Weights of a small mixture-of-experts language model, trained from scratch on English Wikipedia.
Size: 8 layers, 15.4M parameters.
Below are experts of layer 4 (counted from 0) of a mixture-of-experts language model. Rows are named router (the router's row for the expert), gate (a neuron's input weights, with its number), up (a neuron's input weights, with its number), down (a neuron's output weights, with its number) and show model dimensions 0-127. Each number is 50 + 15 x the weight over its row's rms, rounded and kept within 0 to 99.
Before each expert's rows: "raises" lists some tokens whose logits its average output raises strongly, later layers aside. This comes from a sample of Wikipedia text that the model never trained on.

# expert 116
raises: ".", ",", "ent"
router:47 68 30 80 32 57 34 60 23 64 43 40 40 65 38 27 53 79 68 37 68 43 34 43 46 66 51 35 54 48 48 34 35 38 62 42 67 55 54 58 17 53 68 67 46 74 62 56 56 45 36 41 45 35 42 50 35 72 57 66 53 66 73 67 64 31 19 20 62 56 48 50 61 40 53 74 64 33 48 44 37 46 48 63 42 58 61 66 38 74 60 34 67 25 13 45 44 23 41 50 76 36 55 62 68 24 64 38 67 67 49 33 42 30 55 65 45 39 43 26 50 66 48 29 53 75 37 61
gate0:67 69 64 17 85 27 63 38 50 64 37 35 47 60 59 51 50 45 83 48 43 45 46 57 40 48 20 54 64 30 24 55 42 35 25 43 54 42 65 69 28 21 50 73 57 47 39 76 51 64 30 70 36 39 62 62 36 45 82 55 42 43 73 59 63 36 34 15 53 62 44 63 43 54 54 60 54 55 29 54 08 41 40 47 43 45 48 39 48 60 41 28 61 43 65 42 46 34 34 22 54 47 43 42 64 48 63 80 31 47 62 41 72 75 56 47 72 69 63 56 71 54 55 53 59 67 45 61
up0:53 60 76 40 63 38 56 42 45 66 44 37 27 48 41 58 58 58 45 48 53 62 54 29 30 30 63 64 55 42 43 51 63 59 38 49 65 39 32 47 51 34 69 64 35 43 52 55 31 59 45 65 43 37 56 77 47 46 41 22 33 22 32 65 36 65 46 31 57 30 85 54 41 78 44 58 65 86 40 46 58 45 22 31 29 15 46 38 39 48 39 54 65 46 75 81 56 43 26 66 61 46 61 56 43 39 48 49 39 47 64 25 89 60 12 64 46 35 49 63 51 72 52 49 42 77 57 34
down0:61 75 42 62 28 61 19 34 63 52 46 35 48 50 61 37 41 51 65 65 59 70 18 55 49 55 51 47 42 40 60 47 27 29 53 70 66 41 48 65 44 61 90 60 18 50 69 31 53 24 26 53 43 40 91 29 32 74 44 33 24 37 51 37 61 51 68 40 75 70 39 59 36 32 42 19 54 43 52 41 55 43 44 58 35 62 53 73 44 69 59 68 55 67 53 70 59 43 45 50 60 42 48 57 46 54 46 66 42 56 62 30 24 63 76 53 53 24 55 21 41 59 62 35 68 42 40 36
gate1:49 55 34 44 54 59 55 63 56 76 58 41 36 53 74 67 46 63 56 68 30 52 45 79 45 49 42 22 30 39 37 46 48 56 50 42 77 55 46 85 63 43 32 47 36 53 26 83 47 71 37 51 27 50 37 69 32 53 80 18 55 47 79 59 45 53 89 40 53 54 65 51 57 68 58 46 48 55 59 39 59 47 23 50 85 44 32 64 18 60 61 38 52 51 65 47 53 76 63 63 46 57 72 58 55 54 41 57 49 40 24 47 79 66 32 55 67 78 70 67 54 34 65 51 57 53 55 59
up1:41 26 77 52 55 41 23 31 51 17 53 55 54 35 67 56 58 38 47 60 52 51 64 18 50 44 52 56 69 70 35 73 51 54 63 73 32 44 39 22 61 53 56 51 76 51 39 42 51 26 69 41 65 48 64 81 45 49 59 45 52 51 43 43 50 59 35 67 28 21 55 55 39 59 45 43 18 41 44 50 44 71 77 57 17 53 46 22 77 38 36 65 32 44 36 73 47 64 50 56 40 73 43 32 47 55 30 29 38 48 75 47 49 40 51 36 23 33 43 65 46 49 55 61 23 16 69 48
down1:40 44 26 30 41 38 36 75 49 53 71 55 56 70 46 55 36 43 58 30 39 53 57 33 50 33 55 52 24 48 55 69 50 67 50 38 71 39 62 61 25 51 68 63 42 48 39 32 25 73 41 54 34 46 50 56 44 58 87 29 44 65 61 81 68 56 65 46 49 26 44 31 41 92 40 57 44 54 67 48 55 43 51 58 46 55 29 65 57 73 49 31 61 17 57 50 38 28 77 48 59 53 56 60 55 27 39 53 65 49 23 30 41 49 67 19 53 74 48 38 36 62 39 79 32 41 47 16
gate2:61 12 30 53 51 51 38 40 34 18 60 43 39 66 54 54 69 70 52 43 68 60 66 58 52 49 62 50 73 48 37 65 74 27 69 35 71 41 60 47 48 74 53 42 68 58 50 69 65 49 65 64 56 38 40 46 66 33 32 78 37 48 46 39 66 42 42 36 36 42 42 82 48 45 60 58 56 36 51 50 26 74 46 56 65 58 37 59 52 51 35 35 49 46 47 40 28 08 50 71 28 60 61 71 40 63 74 25 26 16 68 67 37 25 56 34 71 61 49 35 48 62 64 38 39 62 63 39
up2:76 32 44 45 52 53 20 38 33 31 40 57 60 49 21 54 47 61 44 51 54 62 70 53 66 51 38 26 81 15 50 69 86 40 85 63 64 48 69 47 39 80 46 47 77 46 40 53 50 62 68 58 41 56 37 66 72 49 23 68 40 63 50 39 56 44 36 33 61 26 28 60 51 55 42 64 56 40 61 53 27 75 69 57 72 46 37 63 53 52 57 34 62 51 35 42 26 34 49 60 44 64 65 60 68 61 59 38 52 21 71 70 63 42 78 41 69 60 52 41 57 62 72 40 51 47 54 26
down2:44 50 58 51 61 64 40 77 22 59 27 36 34 59 36 61 74 70 71 52 47 48 47 47 33 44 60 33 54 53 65 51 57 43 38 26 53 65 47 41 40 62 61 57 55 76 56 78 54 60 60 73 48 69 50 63 42 66 20 69 23 27 52 45 66 45 21 27 25 65 35 60 36 34 72 62 54 15 46 52 44 68 61 63 81 24 44 69 56 80 60 88 31 35 49 37 35 54 50 68 51 43 44 60 34 42 36 38 48 62 65 43 52 34 41 59 79 51 42 36 55 30 29 43 60 58 50 37
gate3:90 63 79 37 50 34 42 58 49 49 52 88 60 52 50 52 34 35 48 34 57 47 65 36 54 47 33 62 25 35 07 62 62 48 74 41 54 40 52 70 44 24 27 35 64 47 54 09 29 67 46 53 42 50 24 52 42 52 69 56 38 47 33 53 53 48 68 50 49 66 46 58 47 64 71 50 30 62 49 42 48 66 37 53 43 88 28 77 40 46 42 69 44 38 25 66 36 78 54 55 63 64 28 29 30 36 41 61 60 46 47 46 36 55 50 55 81 50 47 48 59 44 47 45 60 40 81 51
up3:53 39 42 49 49 65 64 31 55 60 23 55 45 36 83 65 66 66 92 54 36 52 63 75 23 30 55 29 65 57 91 46 66 74 26 53 43 31 57 47 52 56 65 61 65 45 58 76 66 30 61 49 55 56 43 56 35 43 47 47 61 60 66 36 45 59 53 54 50 23 48 55 50 48 39 42 64 47 72 60 65 67 57 51 87 30 78 27 52 62 80 54 43 43 46 12 37 28 62 49 43 40 56 37 74 63 50 34 38 58 31 38 57 56 54 59 40 43 53 86 50 44 55 51 42 31 33 60
down3:33 55 59 58 40 33 38 44 64 63 59 68 61 49 53 51 60 27 48 29 39 74 28 40 66 67 45 62 54 33 68 52 92 62 62 48 31 57 40 23 16 34 43 63 50 47 40 30 44 61 54 37 36 67 42 33 53 31 65 36 28 32 72 56 61 66 69 85 33 48 41 28 47 60 36 39 57 49 54 40 37 48 37 29 63 51 41 69 56 38 63 77 70 63 21 52 34 52 91 51 39 57 57 60 39 46 40 73 66 58 47 54 46 50 58 46 71 71 66 46 70 52 40 50 40 47 21 18
gate4:21 40 53 57 49 75 37 62 66 64 73 33 56 32 61 51 25 50 69 45 37 56 46 29 47 35 60 66 68 52 36 54 62 60 33 58 41 91 45 31 41 64 68 46 27 34 58 69 63 25 41 27 44 53 73 95 48 70 69 53 41 55 38 81 42 63 43 31 39 24 48 43 45 62 59 33 57 62 77 67 56 20 43 46 58 57 52 20 74 51 60 61 70 45 66 34 59 56 41 81 50 28 55 44 46 55 54 26 56 51 62 58 33 32 39 54 36 43 57 47 40 63 27 62 61 57 38 43
up4:00 35 47 57 48 64 31 60 49 50 40 36 39 53 57 48 35 59 65 17 35 49 46 39 37 41 82 41 80 49 67 41 34 48 23 39 42 69 32 34 42 42 31 22 54 51 65 49 68 35 51 21 31 34 65 86 58 58 57 38 52 41 51 38 46 54 47 37 27 17 55 55 63 58 65 47 38 58 69 28 35 51 29 55 61 40 48 18 68 57 57 61 54 48 43 53 75 45 43 81 41 27 63 41 54 44 63 51 25 46 29 46 38 44 55 62 34 49 56 65 19 51 45 57 35 51 34 66
down4:54 42 61 43 50 42 30 30 50 63 31 84 39 36 74 56 35 42 71 38 45 57 41 79 38 49 43 57 46 35 77 57 31 32 54 45 37 56 41 55 44 24 39 81 47 62 74 38 58 33 22 43 55 68 97 63 76 51 83 49 55 41 46 28 61 33 61 45 42 42 36 56 47 46 49 29 64 61 68 34 41 35 40 67 36 27 56 28 47 69 56 56 51 15 63 61 44 47 71 46 51 63 57 35 38 47 64 60 44 55 51 80 28 63 83 36 36 41 74 43 38 45 57 55 48 37 57 37
gate5:64 52 31 38 50 62 78 41 69 45 34 47 26 61 16 44 58 50 61 32 43 50 52 66 75 50 37 79 39 43 72 43 39 48 56 34 53 66 93 59 44 46 60 53 58 55 52 48 31 28 63 40 60 65 35 50 65 37 70 64 60 43 58 49 65 37 74 78 53 55 17 39 39 51 49 45 46 95 53 50 39 23 32 42 66 42 47 47 53 62 46 78 65 46 43 45 61 63 51 72 47 58 55 44 75 48 35 71 50 54 46 40 23 29 24 50 71 53 21 74 43 45 38 42 44 65 24 37
up5:66 71 40 36 55 57 69 43 68 43 59 38 41 95 26 45 34 56 64 32 47 56 38 50 85 31 60 83 70 19 39 39 60 36 37 63 66 25 53 59 41 30 69 53 59 57 40 63 58 61 53 44 56 59 49 33 73 43 42 70 56 54 79 65 62 49 76 67 58 52 40 64 46 36 29 53 69 68 67 30 58 42 39 44 51 46 56 61 22 59 63 41 48 64 34 51 83 68 69 55 47 47 57 71 73 32 32 56 57 38 57 38 46 48 21 57 68 56 35 49 51 52 40 34 38 63 16 29
down5:52 91 70 40 31 24 57 42 56 59 62 86 37 40 78 48 36 34 74 71 57 46 44 45 41 66 55 31 32 34 48 58 59 56 69 56 35 34 58 82 36 56 60 45 45 45 41 49 51 65 64 55 37 86 60 45 39 81 74 47 87 72 47 64 67 57 40 74 37 34 30 36 59 48 42 52 54 47 56 66 46 65 61 55 33 64 60 68 46 32 76 74 47 33 48 50 64 54 28 35 67 46 61 49 64 31 47 63 80 60 45 66 53 38 46 62 36 72 32 45 52 62 67 49 49 32 43 63
gate6:51 50 60 66 45 89 41 34 50 50 47 64 49 84 51 61 60 57 38 33 63 42 39 50 84 31 55 23 63 50 55 45 50 25 55 50 67 46 34 72 62 21 53 28 47 56 74 47 55 16 51 46 30 44 48 56 47 41 32 24 29 43 59 39 46 71 73 68 53 62 64 72 27 29 50 55 28 59 40 56 44 33 16 53 74 62 74 78 72 38 62 67 44 81 47 46 62 71 58 65 53 52 56 65 41 65 30 35 57 54 59 46 41 34 48 53 66 39 46 73 55 49 37 35 64 29 37 38
up6:68 38 63 45 54 30 71 47 54 49 43 40 62 00 52 46 56 36 65 70 44 88 64 44 21 60 51 74 41 48 18 52 45 63 59 52 16 50 50 23 40 55 52 70 73 51 35 61 27 72 41 55 56 53 55 70 50 39 73 61 65 59 46 50 51 62 27 34 36 37 49 26 68 61 40 36 73 36 47 47 59 68 50 39 77 56 13 43 61 48 36 34 36 28 26 49 32 67 65 34 49 60 53 41 68 53 52 71 55 60 52 47 62 78 43 53 40 57 52 43 42 57 62 68 24 29 50 54
down6:37 46 28 34 76 41 50 31 64 34 46 70 41 62 69 55 64 49 65 44 30 31 57 67 51 64 36 50 31 57 31 75 42 61 64 65 28 37 57 48 38 42 53 48 68 39 57 54 44 46 97 55 46 64 28 50 50 50 56 52 59 81 31 35 67 83 52 63 49 55 44 60 84 50 49 14 37 52 45 46 61 57 35 31 42 43 64 43 78 35 68 64 39 66 43 31 29 37 43 68 73 42 69 42 58 68 26 35 64 35 28 36 67 59 48 57 34 55 68 29 41 59 63 73 48 45 35 30
gate7:51 65 68 59 60 16 20 55 38 54 48 36 56 63 41 40 53 65 55 32 40 65 51 39 25 65 70 43 58 59 56 38 40 54 45 54 48 63 61 37 44 44 27 28 52 54 50 22 59 76 40 50 50 57 45 18 61 62 33 41 34 59 38 23 53 41 38 42 26 59 32 53 70 50 59 32 48 48 14 66 54 50 37 39 51 38 45 77 71 32 57 18 16 61 40 59 48 64 43 05 59 60 61 61 57 61 60 68 43 57 64 23 51 64 42 33 59 79 46 32 32 41 60 28 50 41 19 36
up7:45 44 60 55 50 14 66 53 29 54 30 35 48 35 47 44 74 50 59 43 55 54 55 35 36 88 54 52 44 57 37 60 34 39 42 19 29 36 43 35 53 42 59 35 25 51 50 40 42 50 35 42 33 53 70 52 42 62 75 55 37 72 29 41 45 37 48 41 47 41 47 32 49 57 44 60 53 56 47 71 72 34 61 54 42 57 49 62 87 38 39 36 39 44 27 53 25 27 40 44 80 48 31 43 39 63 72 74 70 76 72 37 61 79 86 21 82 48 57 52 40 57 35 65 66 49 66 35
down7:47 59 43 56 68 50 27 63 74 75 32 80 36 46 46 55 33 69 55 47 74 86 42 45 49 07 47 56 61 70 56 52 51 51 66 45 73 57 75 52 21 39 58 47 45 53 66 48 70 66 37 13 56 42 66 62 74 43 55 42 49 43 46 56 53 49 27 53 57 20 41 63 38 46 30 73 34 65 46 39 45 47 77 82 48 37 45 63 36 42 70 56 71 55 42 56 66 49 47 54 16 68 54 49 34 36 55 36 30 26 62 66 58 39 32 51 20 46 67 44 67 56 50 50 57 51 53 72
gate8:34 45 41 54 68 55 53 61 42 53 65 80 46 44 40 61 61 49 16 58 40 68 55 47 78 55 57 48 89 45 18 47 57 81 74 41 48 31 47 05 52 60 37 43 24 52 59 66 57 39 59 58 53 22 69 66 33 55 64 60 46 39 40 63 55 63 44 33 42 46 41 57 49 57 67 34 69 39 11 39 41 33 33 52 75 78 40 62 33 61 31 34 50 45 59 48 57 68 53 80 33 49 42 38 57 38 36 26 41 52 42 67 60 46 40 67 72 34 38 59 19 42 43 54 52 49 58 71
up8:57 59 26 45 61 58 48 60 43 44 99 74 58 25 07 55 51 47 22 67 56 40 53 32 61 55 34 60 77 57 28 50 60 71 78 57 42 51 56 21 46 62 49 55 16 43 57 37 26 53 62 53 61 36 43 62 74 60 55 50 45 40 36 71 58 57 44 31 54 51 55 53 58 48 59 48 57 57 19 41 32 43 52 53 44 54 26 76 20 50 38 35 65 53 52 68 57 51 51 51 53 48 06 47 65 43 42 36 44 55 60 83 62 55 51 68 64 32 37 51 15 62 43 45 52 65 55 58
down8:57 41 73 70 39 67 45 44 31 76 46 26 24 08 23 68 58 80 56 44 35 45 25 64 51 40 61 49 31 55 60 53 59 48 61 59 51 52 16 44 37 73 67 61 43 63 68 61 51 62 44 60 56 56 57 60 30 65 76 56 56 44 29 30 38 28 46 49 44 59 43 29 74 64 64 49 52 49 53 56 44 40 50 85 37 42 13 50 49 46 42 40 56 40 34 64 57 54 18 68 51 61 41 20 26 42 49 51 33 53 70 56 50 72 53 39 58 31 23 55 64 35 41 38 74 70 44 54
gate9:11 58 30 46 45 49 65 57 57 65 57 70 56 46 28 70 37 50 47 44 23 61 45 69 60 44 78 77 54 54 54 26 61 67 23 48 36 84 96 42 40 57 59 45 17 41 59 28 41 33 52 55 44 55 57 37 49 64 73 38 40 46 61 70 60 53 62 48 41 51 03 36 26 44 45 49 49 42 30 64 57 36 37 35 52 49 31 55 43 47 37 49 53 58 53 38 46 63 51 49 53 64 44 62 55 60 43 72 76 43 67 55 12 22 45 48 36 49 37 53 64 64 40 29 66 73 64 45
up9:46 42 22 59 33 46 69 44 34 62 49 50 33 45 24 51 35 51 40 23 39 59 41 49 58 73 63 49 39 67 46 43 59 68 52 33 38 31 51 39 44 53 71 25 32 78 54 31 57 44 48 62 43 22 78 64 41 57 70 73 45 41 51 70 63 23 67 34 52 45 39 11 15 74 52 66 72 47 47 45 39 43 50 54 29 60 52 45 59 69 25 36 63 44 13 42 40 38 47 63 59 41 63 52 61 39 37 36 66 62 42 68 43 12 72 59 59 34 46 59 72 67 51 46 53 76 58 41
down9:49 67 59 86 35 61 42 53 64 57 49 44 65 33 40 29 55 79 61 46 57 66 31 60 69 22 47 44 78 54 26 44 56 51 62 51 55 45 54 52 39 62 79 70 69 45 66 61 70 80 42 24 37 70 36 80 64 26 38 56 58 59 63 47 81 48 38 54 61 15 68 57 42 59 31 46 55 46 55 32 58 31 38 28 32 48 36 69 58 47 67 53 47 28 51 57 52 48 27 36 59 36 67 53 42 18 59 51 62 48 52 20 57 30 28 42 79 53 36 47 67 43 24 45 59 52 44 35
gate10:34 33 70 46 66 52 74 56 44 58 44 22 48 18 69 41 54 60 52 69 67 49 38 50 04 53 33 58 31 33 45 43 21 47 49 86 35 77 79 62 46 47 48 81 45 39 49 47 31 37 57 34 48 48 54 62 46 44 61 29 54 57 44 35 40 40 33 33 39 78 75 62 61 28 56 42 58 49 60 55 52 36 44 42 03 40 41 45 65 47 37 49 40 44 46 33 35 37 35 15 37 46 48 16 56 53 49 56 48 50 70 42 58 53 60 23 55 44 60 42 69 29 46 59 43 68 36 48
up10:53 33 59 61 59 60 59 57 26 34 39 22 33 37 72 21 42 65 53 72 70 53 29 52 16 60 65 38 17 36 68 34 31 39 34 79 46 57 51 50 45 55 77 78 60 44 55 60 61 16 61 26 60 59 62 46 21 41 43 54 54 71 40 31 51 27 21 38 35 80 72 75 45 24 52 58 60 56 57 67 69 49 44 53 27 53 39 53 60 66 43 62 44 40 51 41 39 70 44 29 54 47 56 31 64 41 54 39 51 60 67 50 49 56 35 36 53 36 34 39 68 50 48 45 37 37 23 51
down10:68 53 55 48 70 53 38 32 18 44 26 24 60 80 70 47 74 50 54 55 51 81 33 42 49 64 71 44 72 66 49 42 14 38 73 54 25 50 71 61 36 50 51 70 33 62 63 58 88 61 09 51 41 16 46 43 27 45 57 62 61 59 25 53 44 61 35 74 56 60 49 51 59 69 51 49 50 48 49 59 66 65 55 47 62 27 56 36 30 54 65 47 67 29 30 40 46 75 33 53 53 39 58 52 46 68 60 48 57 58 34 66 34 55 49 47 72 45 72 54 56 72 63 70 57 47 61 46
gate11:35 55 85 41 44 52 50 33 46 53 19 43 54 44 59 42 65 45 83 63 41 70 46 64 26 55 62 19 48 62 80 41 55 41 38 66 41 52 23 44 43 59 60 67 77 62 41 88 65 41 52 39 62 65 54 51 15 46 57 50 44 58 16 61 62 67 43 60 54 49 61 31 50 51 55 63 38 44 33 68 72 57 57 52 60 41 55 24 49 59 69 52 41 51 39 40 43 74 45 47 66 47 67 56 50 35 72 40 59 80 35 33 33 84 37 69 48 55 39 71 74 26 58 64 41 20 61 47
up11:58 53 22 54 42 45 60 57 52 60 73 31 53 57 57 59 26 60 35 32 62 51 43 36 73 37 37 73 67 41 15 47 49 35 60 57 57 47 62 68 58 61 66 56 38 17 58 36 39 62 54 45 48 34 50 31 68 44 51 57 56 64 95 53 33 38 61 51 35 54 39 75 45 32 49 34 52 53 66 27 49 42 41 32 52 63 53 65 81 44 42 38 37 51 41 44 55 31 59 39 21 63 30 25 78 70 47 55 52 22 73 56 68 22 46 43 55 59 61 15 31 72 25 42 54 66 29 59
down11:56 32 45 53 53 45 52 37 47 43 50 34 40 88 58 45 89 63 21 62 49 43 70 39 59 57 47 33 52 55 71 54 54 39 45 40 36 64 62 53 37 50 18 46 83 78 56 42 48 37 60 54 54 37 51 59 60 57 41 50 37 41 63 57 38 63 29 83 58 45 22 43 30 55 27 56 42 61 42 51 46 55 27 66 50 48 67 53 25 40 55 58 35 50 38 33 52 15 31 64 62 19 29 30 36 51 31 27 33 38 67 54 48 42 40 63 71 87 33 44 33 30 73 47 48 31 41 75
gate12:62 70 41 55 23 70 63 48 51 53 57 31 68 61 33 55 62 47 42 64 70 46 40 50 99 32 44 99 66 28 45 44 61 36 41 70 40 61 35 53 49 25 46 67 41 42 48 54 18 56 40 43 53 53 41 57 47 44 48 45 40 45 48 72 58 45 69 62 49 46 60 57 45 51 27 57 47 46 38 63 64 34 27 38 56 49 84 62 45 34 61 86 51 59 46 51 69 62 64 47 59 42 35 67 00 52 61 54 74 46 71 69 72 43 65 44 33 45 60 44 39 56 37 40 61 67 50 28
up12:42 50 58 70 62 82 56 51 47 37 39 30 39 62 43 53 67 70 67 40 72 58 51 21 61 33 60 63 77 36 36 67 46 56 33 67 19 56 31 16 38 54 59 43 66 51 51 47 44 37 44 36 70 27 57 48 56 57 57 44 32 58 52 44 36 27 37 30 35 07 29 48 51 15 38 56 67 26 49 54 68 60 46 61 62 61 47 44 44 37 46 76 46 37 34 36 50 53 41 54 62 45 25 64 14 60 68 27 46 76 66 42 45 55 60 46 38 27 26 41 25 55 57 46 56 40 57 31
down12:64 76 51 20 15 45 29 46 52 35 71 60 66 47 38 54 39 55 24 77 31 42 35 18 45 62 55 57 66 59 43 37 78 54 28 54 65 58 60 36 16 58 26 63 26 51 23 60 47 81 34 41 41 73 35 14 45 45 41 56 24 40 75 72 76 38 53 59 55 56 45 52 34 77 48 63 26 43 44 26 40 42 60 50 44 30 61 69 37 46 42 47 67 63 56 62 64 62 57 38 54 51 52 62 47 43 46 71 32 44 49 62 34 51 54 34 69 60 65 69 48 56 48 63 59 45 61 41
gate13:52 59 91 42 65 47 47 55 54 74 32 96 65 36 59 70 52 55 58 48 45 41 66 66 46 63 23 27 37 50 48 74 32 61 49 60 48 21 56 57 62 55 59 11 50 66 52 45 47 57 43 51 61 47 55 37 26 61 46 46 36 28 32 64 35 44 47 35 49 94 61 50 38 40 66 58 66 61 38 54 60 52 60 42 47 55 52 62 65 35 33 63 50 61 35 66 48 93 57 66 51 59 55 62 14 56 29 61 21 43 51 52 56 66 80 47 41 61 79 57 58 41 49 53 70 41 41 63
up13:29 59 61 66 56 54 51 60 40 79 32 69 53 59 56 53 52 79 56 61 60 38 45 65 40 69 25 34 46 41 59 36 34 69 46 48 49 37 49 49 51 46 70 10 17 80 57 67 54 38 27 47 43 38 65 29 27 78 39 57 19 35 30 85 41 28 65 23 53 71 54 49 74 32 58 72 68 41 39 41 59 62 66 66 38 36 50 52 45 58 41 47 66 48 47 71 55 81 54 58 54 42 66 61 28 39 58 48 50 40 51 73 44 45 79 59 35 43 56 46 64 64 44 39 81 58 53 61
down13:55 42 52 70 30 37 66 52 56 59 43 89 44 27 62 59 40 48 46 41 74 72 63 63 47 55 56 49 62 46 61 36 28 40 46 58 48 19 52 79 51 65 51 35 40 42 70 56 53 29 58 65 87 34 64 36 58 73 48 36 49 67 10 42 24 33 56 32 66 51 46 37 57 38 94 52 62 64 41 75 42 53 55 81 38 42 59 62 46 18 52 51 68 74 40 61 57 53 47 53 50 31 54 42 43 65 55 48 50 22 12 33 67 36 41 38 40 67 61 59 50 44 60 38 52 41 56 65
gate14:34 47 26 35 32 67 52 71 38 67 52 43 48 54 54 47 24 72 76 45 60 23 60 43 62 43 47 56 53 58 26 50 52 41 53 34 52 86 60 75 41 61 66 57 42 57 54 67 65 84 57 28 58 74 38 26 66 49 58 49 36 83 59 55 46 50 60 55 49 50 46 68 18 37 35 64 24 60 67 45 60 35 45 38 20 40 09 67 54 50 75 25 32 42 41 29 49 21 44 43 63 44 52 71 29 47 47 50 77 48 64 46 64 29 70 51 54 61 39 32 64 61 56 46 51 47 30 48
up14:76 53 42 50 64 50 27 66 71 57 35 37 30 71 56 34 79 40 65 62 38 82 40 65 38 61 47 46 48 48 49 53 28 45 29 59 60 51 48 68 55 57 34 39 63 60 48 73 28 43 39 50 35 43 57 55 30 45 56 48 93 40 81 50 65 26 47 21 58 36 57 43 78 71 57 34 60 45 53 33 46 75 77 58 67 32 72 13 55 68 34 46 64 32 76 60 51 73 58 30 42 62 76 53 51 53 63 44 30 33 50 16 35 58 41 32 50 41 60 58 52 35 50 52 57 48 49 46
down14:49 38 53 42 64 49 54 39 41 39 40 42 43 52 54 44 76 34 60 59 61 48 90 54 36 37 52 49 69 51 41 59 40 48 70 71 48 61 42 42 56 52 45 39 74 19 58 34 55 37 82 48 73 45 53 16 45 34 29 43 49 41 61 34 37 60 20 87 44 44 61 63 54 44 42 27 54 48 41 61 32 37 27 67 63 15 49 56 54 47 67 69 29 47 55 41 52 77 38 62 55 51 40 29 51 71 47 31 49 32 30 76 76 72 39 62 36 67 42 23 67 46 52 80 54 26 27 49
gate15:34 49 51 57 55 51 43 51 43 47 32 37 56 61 55 47 77 45 34 42 23 49 53 59 72 46 63 31 50 36 66 34 56 74 52 35 50 60 27 22 55 49 15 17 67 53 52 33 72 38 41 65 35 72 51 32 54 57 50 50 48 48 34 19 45 63 58 65 47 66 49 29 77 54 56 41 56 63 58 78 52 37 17 60 73 70 48 68 94 45 90 46 46 70 72 50 59 58 40 44 59 48 55 54 20 34 48 44 55 68 32 58 73 56 38 59 46 41 42 53 39 39 36 48 70 14 48 58
up15:60 67 46 68 47 30 56 68 35 48 45 21 38 78 53 31 60 63 54 41 29 28 38 31 51 52 64 36 44 64 76 33 50 62 13 38 54 46 34 37 44 51 32 32 57 58 74 40 90 38 33 55 50 46 50 46 38 65 35 31 42 66 64 32 46 49 49 59 55 52 45 63 61 29 41 59 51 51 36 59 53 42 46 73 50 42 31 64 61 52 84 48 60 52 75 49 76 35 23 39 70 34 48 68 45 36 54 49 44 65 38 38 54 40 48 67 24 33 38 40 32 61 41 28 83 28 44 90
down15:38 33 64 50 64 66 35 66 48 51 60 39 28 46 28 37 33 59 52 44 49 63 63 50 53 55 86 54 57 57 53 30 71 42 53 25 69 72 77 51 62 65 64 32 30 55 31 35 39 54 40 35 46 62 66 38 42 62 46 68 56 27 43 60 46 47 38 22 28 81 47 76 55 43 45 43 48 44 49 31 67 62 32 57 51 66 56 58 41 48 26 35 55 65 43 48 60 57 49 69 33 74 33 57 42 16 59 48 10 52 65 78 55 33 21 53 35 34 57 85 48 45 38 55 59 87 44 50
gate16:49 61 40 59 46 73 32 73 62 28 75 63 63 50 25 44 37 42 31 54 35 59 48 56 54 47 57 48 31 42 03 32 43 51 83 65 71 67 45 22 68 47 53 46 36 37 76 20 58 50 49 63 45 65 56 26 67 73 60 71 47 60 27 61 60 48 54 60 45 34 38 22 65 36 42 60 45 38 68 46 66 71 66 52 50 56 68 66 62 47 55 50 39 46 43 90 61 54 55 58 50 44 58 69 26 47 61 47 88 48 69 57 59 30 75 40 19 46 45 47 36 53 67 47 47 54 65 39
up16:38 58 32 50 53 60 33 59 64 38 48 62 56 47 26 52 52 50 66 24 47 63 40 43 63 45 62 45 57 43 64 39 40 56 65 62 66 22 36 35 44 52 72 74 38 39 56 33 56 16 53 60 37 82 43 29 70 57 68 52 46 66 62 81 67 47 30 35 72 20 69 38 46 53 54 48 35 46 90 54 55 40 57 50 33 61 87 29 84 59 38 55 51 46 45 57 32 13 46 72 41 26 51 57 46 32 43 48 61 58 48 29 67 66 84 50 50 19 35 52 57 44 53 57 61 54 40 35
down16:56 22 47 68 40 22 56 57 40 63 51 53 57 39 38 65 42 53 48 23 79 61 52 45 40 42 67 92 55 57 51 57 66 50 51 39 19 39 99 51 47 36 49 32 55 51 57 58 53 56 40 45 86 56 70 41 51 24 49 44 44 31 30 71 81 25 65 33 43 68 28 17 43 61 52 37 45 51 38 21 54 37 44 21 41 50 48 88 52 60 22 49 56 40 38 42 57 35 49 46 54 48 52 35 38 42 66 32 48 63 39 33 42 45 36 43 72 40 42 66 38 62 54 52 41 67 58 55
gate17:73 22 63 50 38 68 38 47 36 42 41 61 51 19 54 45 57 48 32 34 51 46 55 55 35 42 63 41 35 71 56 39 24 38 15 50 35 76 68 43 49 22 04 16 50 63 70 38 26 33 39 50 38 62 35 72 56 56 53 49 49 62 28 19 56 48 55 48 56 28 36 36 67 37 46 38 49 47 59 53 29 64 45 60 42 57 63 52 83 53 46 82 61 51 47 71 25 50 57 63 55 39 52 29 30 57 49 64 52 61 30 57 63 41 75 40 21 44 39 52 30 58 42 43 68 42 60 60
up17:51 56 37 57 51 65 28 68 28 69 56 66 57 20 36 54 31 75 25 43 67 48 52 29 52 42 55 67 54 61 52 50 40 40 20 76 52 62 71 38 48 53 24 20 44 58 55 53 50 55 44 45 43 38 40 51 61 65 34 43 37 57 35 63 47 39 42 29 41 57 29 46 47 23 35 48 39 77 19 49 50 74 24 42 26 47 57 76 69 39 43 51 48 50 33 39 55 48 50 70 68 50 41 72 24 52 47 50 49 65 87 73 66 35 41 46 08 57 50 14 43 63 46 40 76 55 56 46
down17:81 28 47 53 52 30 41 51 17 29 33 50 20 47 56 58 43 43 78 15 53 55 58 54 38 32 60 54 24 68 38 25 26 44 56 43 58 38 25 73 40 58 61 53 73 53 63 39 68 73 19 52 55 47 89 47 58 71 71 46 57 39 28 57 26 31 53 45 50 35 42 59 47 59 49 28 46 59 65 48 47 46 59 68 42 14 47 40 21 52 61 33 56 21 57 45 64 51 38 67 68 66 57 55 35 28 63 50 30 68 40 42 53 65 42 61 53 44 64 52 50 61 63 46 48 68 42 33